config = dict(
    n_experts=128,
    normalize_top_k=False,
    num_key_value_heads=2,
    norm_place='pre',
    norm_eps=1e-05,
    positions='rope',
    qk_norm=False,
    tie_word_embeddings=True,
    init_std_o=0.00721,
    learning_rate=0.00369,
    max_grad_norm=1.0,
    warmup_steps=200,
    final_lr_fraction=0.1,
    batch_tokens=131072,
)
Below are experts of layer 14 (counted from 0) of a mixture-of-experts language model. Rows are named router (the router's row for the expert), down (a neuron's output weights, with its number) and show model dimensions 0-191. Each number is 128 + 32 x the weight over its row's rms, rounded and kept within 0 to 255. Numbers have three digits each.
Before each expert's rows: a language model's description of what the expert responds to; "raises" lists some tokens whose logits its average output raises strongly, later layers aside. This comes from a sample of Wikipedia text that the model never trained on.

# expert 26
What it handles: Verb-initial pieces, m/s. First pieces of verbs and participles, mostly m or s, after to, was, is, such as m(istranslated), m(erge), s(aying).
raises: "ust", "erg", "er"
router:098049125149135141072134097119085108128121126126118130108100140078100163184139103118127188071120143087109097149123142128151157093159174116122094147142148170094103110160165167156081147132090168101064142090187115100129044161182113178118128080110147172125128147096130123126183111071141193089107135142188133080123131145130155165104126189120088172069168142117110171141125150192122147164177135119142108087087116130111095152140183142133068164136094134108097097113151171140127174140144136110177113203158134105069158159168100146096106123149102115153126209084148131106051146094138116152
down0:195110119125204100155151178183093162133137106180145139154101148132126147192154120155079123114159129126096148101113074138075065142130105153141098154159114179150189100118130078131162190112073166168081080099107124109077095147140131170178129096113122079114142103187161155091127097158202108116136091116133094122070120041156107164145157084104129071126145105141128058171131144144161124079087132146163166091109124157095109121128156117161116162088135152147110158132089160124125112150090116162200094125159126150045147131118161088168144163135161125150159155099139163144162161138115155172
down1:092202143156116098126055108169166079108132171122163146127089143077204169114134111098141088067153132145123099144140160091123132079137150135154120108124157098106107159111134151144141204092201161150147146102179136151083089103094168132120081132181115190172109157150081109109109130178154133126119174128154162088070099091113099117075109120091166216173149118116167117124105127115128110136192123129150105138126101109096133120117132100101129054119091083137157170148153150107132180107142093161146045168152141111086119095140166201159128159179133146094183179131132123102142145096159097128
down2:166157137089143130179084115079072156124078102176099129157105127081163126152115140057140179181136144143174139147127143097159103117126138174147101153086110183163151108138087112179133173053155071103084125095167075090127138174124089102115109106120152081105186180115125175105105153084093108075092119136145147101145146137091132110103132142155071105065103110152053178114157136155147137155123062157131132100136143145113140089077113098126118077099141150141101097121107119174123133072161109124223198127131135199174115126121126124186112129151136142141149071076093172140132142161115125103
down3:032110159187136162167057141064084140091056151123097119188131172116111067074137133158098166216163135126142198204161089167109094092092195116108099149105125098176125129133159120124168115129109110122164079143146153145140173107159124078140136127086152122134095180131138148129087147128109185133128129091138118159152115146120088149111124166095125190074168095122139102137129161108121144140108102116137079185123099141120158087137110179164159101141111070125137147131171156184180143151180156068106120143149095091169138138054116115111184127139106137115126166162132135146140095126105117116
down4:140054116172132126155065095155118156115076163177142168134101208108132145090114115134133069129161058146135126176088096102122089087135117127198138064166097064102140137167115167137123146152141079105102189148124156132108105155075109109140152103134113136169096171059126148142183137122138139162142177152143142122101109112124069140098136138127100090107152129132163116140129068143138129105177134081102139119135121173134118162138093123166075124133164150077095154089176126104119113136134075188141149149122107144140107200200122094136139127111170104169139097090103153091106053116193204186
down5:111097091171170094097125158094131167083183060145166065149124210136117139170190184087103093120119116128153139139099138111077131105189120180142134112112124073056154132152183113142095106109103176137114106125126191096093097048118145138095151166118151115155107112138172143141132174179086107124123104093166126120157155153102097141145161173123172134138125125137113154158153139078128152156161112137173156154104187114115156062093214121150157170137120167135104094109167079116104096147101127168178132160090108145114126084111127119117085069093069113127149125114099113148067095155106062115
down6:102155111105121120111081155145085131115124095123087145098182097132112156067149144149117124092182169100135201142161128062107141101125124080153135135120055145120078030133096111107098096120102164125160107167117121135128141073115149155177097128159171084091146105170173167186141080187127138151105170146150109155139143102151136145171081195135132179160112107135063134175148173147148140082094146112126098138100171099087135126165079150117160171129158100108121166194176141137133104113124170152087156115084165164130200089133068130163113108087093157105130117131084109135072123191093111093
down7:135168161165101122143134149166172113128070127079127106178127135140147137108196108043153137165092129089172115094162170148062209050123039113102127109099146128119106135130213178145132134159090141089120134156113140135082117141115146175113153141109164104193121124159160198108136147117146150158135099175113105091146153182129146073113213081100126101093150058152093182111188157189100153116134135162138124121179060124137137119100108174141135104114081072123101103112120121084157105114116090167147104147101091105162141112126140102105116116109127145101083152162126129128181140143124117102
down8:103104092139137130049131115146147151109125148149161167174211122164116059079137176133157111188093140134152055107108147139133132138124106178146100129115082134196093163039178165162116109169124116138134119085132125139149085051120181106120138094112163137117156109089174159092077102120168112153133061143143164082158142131106158192103119141134131061098159144122122110145082146145180126113129114115180112142115156144150117153113142183143157051148109157103125122071112157163131137085142115141095131115114216133086099125103129153050096145119106123134152202116195102101094134130146142136
down9:164140128145117134105095122152140206053098179158133138024119113203053134148122170120108187148163151173159097106148111123083102140161193162159070114094084170152136173102135136161163122123145176160169187114092150140163129145086126107216108141176127128106160136151113128099098171127083033089115145133167109121177122135130163104094178102096114120162149124150145132173093163106138155125148092129122166137145112151103097149122194151150092185091097105074133074157084105138094128106101144121091123135121140163140136095137137131099099137095175119117075133147130136113065118156177115122

# expert 23
What it handles: Initial consonant pieces. Single-letter or short word-initial pieces, mostly c and s, starting lowercase nouns after the or a, such as c(rew), c(ricket), rec(overy), s(amples).
raises: "ensus", "um", "er", "ust", "ant"
router:103099106145098158083126081177089133137132090123124117108113156103082131154120123124085141118158170101118061082111139126186182097162144108157079096112120156097135168100145137126106168077078144146093085106188111152147050216141143159131073094123142116130126122102125164106162153115165189104103138119213137076138141123165086167104105130093111179062159154124081126084138178141144120172175128058183168121121106177117073117164128095132121151107147113108082147108151146129150123127091111102144079200162121121145147171186084191076098150149082096126093117073138138109096142110106142128
down0:135193098176119124087090110140140092117193124161136071127144159065116119163157139216117103081086184109097124178140124107105148141130147126150100117078101114148121178111187106144124097086095131134136083065174089109134061101129117095100124128100114160135128084124113161123124191156102108160177139113142151122096126103143109219119094202124122153124132082162134064094153127112046153131153143157156158125118107118119084154090137100132164105151184119126144146143092082180179105154098074071105139065148128079089138141127100143106151153162110173116184105103095063071117133100101116131
down1:115181151158105124133135115133146152153116141090131100085150182086097076172157138098102164145146129125130087176187177122170126082148076097109134185098117131115106130154082083135107142095110094100120051068201148213092148159157109135180100127086169118191125123099108138099123137116103139161158201143149112141149131169202156165153157145077176154123154052098090110111103064096125147162113125097116104174125104135141131094183110105123116133121131144114093112118133158081103125108139142120177109163163091167098102162096130161095177183072122142145158120178183177118135143188106166105
down2:104076041138050194101119124090096077155159170136096082075073155118140117170199106131150096092125144135167166146175164104162142153085105156148112143149091166115155127102074087058091142128142166104089125116122155107125090118154159166100099086111142166109163182135142169078140108182156109115117103169138088131113093095142114123140106133122079143159104135077163142173166136144126167098138110174069158158145143156132112143108168143150117152104125143121135163167110182105109086081059091134190172193109112152104081128183128155188137131122088133126106205147143110138128164158118142096
down3:117114137169109125104090151112087106199068126083154155143128141154178168151150149201085093107111084114115207073151154124128094080113166175119135167134138204086163142087125156113160150112125163135156119189129108152147158100136168112165150124109112163158097124172085158118172170092144097155121142117106138155083087098147140207135145165169176124117122140134129098083113077192123165068136088097141101120163077132133092157156049104138182134135125098140106142154134111120143152121170047193110099141099152123043153141122124082184129161089104096132135169121105115138121128100080126168
down4:190131185175098041149160077123133147137118072120088116119085105079149120126173087147129196133203069094123096049127149110141156114135118124133149151093142079079172143183151170079128143131181117145137134137099154131117116151138115138172129164195103104127115134125094194123128149184178116151131127130133136116118082086105138146126167072172157083146073113134111112126213097129150157174138131111137167126117093122161178175180142126145150115213099130138116135135165083061141145083087147099127150155103104115101175086098119140163131128092113101111140077142101121078163157164083161101
down5:148144119163132108141081140127135126180168151150131170151137051189156121075176105146076071121126145132107142147145124067114141142115142131127167153164118148180076169111129164179151142088137095151147153131112171147114166107113115091140112092105126195135049121126190068180105105157154155119095096146131154115135114154128135123122137128087110155143094193184153198170103169133105171161100132075072124130197179083186115137147149088101129182160147061127167090137078082145102141170149184081131088118179179103147092123091133189099102171148102131142121131124095176126156137122112166116
down6:167119126098136129143137119077172114159079084109101158129070095090101168173055128156132117124129113174185088117117160145152114134135154198192098137129159128169137124157130167139083087092103168128151096141099168159085146152078119154096134094142137161086108127113163184139169131120158100146059141200160083056112117037128103176146058140155167135124110141080136086129099094162142123130102170143118095164081080130188125119105147059154122074166167151131144093103060119113168123144146114147146124112161070138129119129148103152101153079129132087141101069175128113102112130149161129190
down7:098187103075132131131155102100137084105125111096117170151150174163139159089113148100145165203141091129142154094138064139173137160151141095151106159193107096169089166140119145175143133127143065172170101150143091065133141120118131101131135092171121159054118140142166144127138150134112118133133153115087106128133097061066105075139130137116143151149065145160160169090155138114121118080181120164158140133166134121134111091124111112165085133155126145117119092159137167162116173098061155129095080143186184200143128116132143152235152142087092131058137110118168112159043131099097152087
down8:106162137112109073210086161137162135120107160153170062160070104172151075141108155095080115074107121157110172108147130070063114163153132194140110194133089101137146143099192105106100141173156147087110095131130144179139107105112144140106123127170123120100110067120102086085058151087106093075148123143128110103110129087115178114192134065108147140129117113179145116143144155144111097157119133140127156127112082165144160135122090158109158136098110091122111093143105132155106054116094107091205164089098082145111132128166150167182044126071138156143136176113119136148127113101193109159
down9:049145214119115102183141158183100153129167121133106177161157169158072107170129110183107110072111136147209164135140113138098113099143159122097112099106140155120160143103180155149177128111155122119178162115103133104142106121126100132107123232117094149121102150142121166114136108097178105172100080113142084129115152163113126091157162120105152134083132119122137072123113121051053059151181124144105181143171139165119152130123113067121103126139137087111121086114129177117093161167136121138085069101057100064173128122114162091112138091067095167167171136141125120118133119124189122113

# expert 13
What it handles: Mid-word Latinate pieces. Inner or opening pieces of long Latinate words in prose, like am-n-esty, expl-os-ion, opp-ort-unities, de, equ, inv.
raises: "al", "als", "il", "iv", "ed", "v"
router:133152081095107147146087108119133093136147107159142130095074115104120107185081092104148160143115200120104097135115161122152171163112163146139086123157141127080136153093184116147087144063137128116149164157193138089134079103121090118208171127079125078097180143056141129118181097120108076154134116171181094099124168122166156116185169120099151116147174107191176139172143128155114132167178139114129090122145108138118177162086112148055102162139150086152086099163160148082110092128107065171114157186158112084096163138110121142110129128175067158184125137126101073097166114124142178115
down0:168177061121159111093120190152129118104140120098145123158189185149113137136110140102134142137148135160118123115151139153128114143107102139176149101142134155057125129196102098106156196124107140128145129144156075137138184091184109120033096135139095128146166153166129109128168121119206093079109107163117175156121089072136140213170112125117142096095143152196104136096097137168106123149115166140082213160103153080143096116146075131191134156099189136132152128111090115168126093142088082142117106096154139141077159062052102098155158119116083109120117097093119090115078105118159153114
down1:147154147148162139140141156124190134160105118167172143133117139170165113111100186133137130097107113095181081136100128174191065122146116186137188112097146069201145132089123162125136072115159156141150134150133104116144148122133127115053161087131132156169119143077127125120122117151110120168078125164110101124130058140152120143135157162130078176083057071118093146161137112090184126084111102170048130178120110201189086091096206085124154152145119178115150115141158190118135137111148079189131157128115155137110121122155109158099169082104128148156106169089142177141176109091110166144
down2:101125136148126034147116120106129127107103209121127074164133118114108114090142166143117128147143159123195056128129081089175074153148096052176146112099105125168147157129147074151160140159121080080154165179141098115110110123140148112082190168132141066154095139129132141126118092131136143179171163128098167066114066082108188146180091120120162135128118120133128126075150136130147156137188151137111164137143142140076103156144129088099152151102157120090159139158164116122133160104075147084147155175150166134177120133166187094105206066097129151132132127170097138193182130095089091162
down3:117130147128116147077103164083159113096154181167104129089183128137094180094111073143042096118147143091078091065120119078143133140045120142179117146114132141084126144130097132165096094128108138153139083088128119133160157163131111104175137148118092189171131129120160103121166140103170185129169109114164151150063130121137158079084153157155119130197150143081123142099148215125119075149107120150196135133152165119144091111161172170127094125178092149139153055198148124125186123101120112116123062152133159091088157141112120071097106127135125115151162138145136091096184110144143058103
down4:131149152182091115147157087151175096106062078169177140119119087153161159149170149132095137168125144141084158159164123048102164132174130061077086139136113116084079122161132091113142152117143117132138106127140149056106140153118123170152070208124112138083163141168104177115160101115145130088158137124111136101158158100147060127147091119117137089140115167158128153186126133162116115093201151104128098080124108140128127205123132155146115100063111187130114155149141125130047130149144146086097173129182109182098119072103107223115138125133151160099070151136080101124108121149101144076
down5:119124125126136129095137089144096093134115072137141168215170163126114136144093129090075132115161145211044072209147120148151149105091100058162139141159202154147129120190083154148106128101096151164134147078144131141110144125137177139118112167131132070140072106120098100122148146093107117134093146115000134070127142134108174157139134158107147140133131132194104085106121130118137099121109130075098116160099098156156096161154070112097113196115127132115086150145098132120197147119088118126132161195143100108092106096129123141106141085223115122126142121161152128134114138115139145073
down6:124139094055187181180111125117104120122110118136128131133157143135123117090106172140131152168053170160032111147140183133143159111080170108130100146151091120074135162103091113169187170168113118133135102122156175136145160105136111140160105163072095123113130084195139154101089079170169161136131174173125144118139079071131158077111117152119152078125135160141113073135119154083118143139106070156149174110202120121099116098140138170172165132145122114053150079099113168102112106123138072110137188109092142091137130164136119096100158209185121176121123157133085131114100069093105149094
down7:137110087150153171153082093088096136079156155141147185077165163055102154108144063166189075110139144127102142092080073090174150130110178085126144113173129115103156105175091083136120072138099109156153111130113115159106103133129102101150085091148117131126120123131160160172145099114136098143078159066095114132167218115050097157081163122122125120170106126161099127121129144166109121085139150115093123125100182126138161091137180144125123085116088129174133135130191179168147145068146131113129102177109191166186089135133117104112158187167102099120202128091136188127098114100115155121
down8:180150093178146073136121116122114179146074135113119098087161086122112126141152074121095122117118122126161087141128070208152099125100111087134178134119142142108121145191127069081117107120160126071232132187124172166115176125150066173148138147133087090113066114107121091155152115115062118137084106121162130088172132100105124085186177148147135112126072180138130106117133164101151077136129226051131152112091148113112117165157100083118130090097145107142149091120108183149169115107131111167124123173182098130152119120111092094125110114089126136162113133104100129153165109159204106094
down9:161084118124120135111129166084098136103117127104159117104119157099120136154116162180120147152121198125110162195051133122162097133102132110096096145138133183151142158090175096199146095124098106137109163108137126143106111128120141122193124182125102146106126176119123123091146114106130133089135117134094135096114164113186180050132146128114096165048082117055071100134115050073196150134138120205164120132142107116129163114119103161127147188112129091113094116097160101157163142173159156103118105143118121098176139197181078175120145183150134139138086156156148130202078152142201086145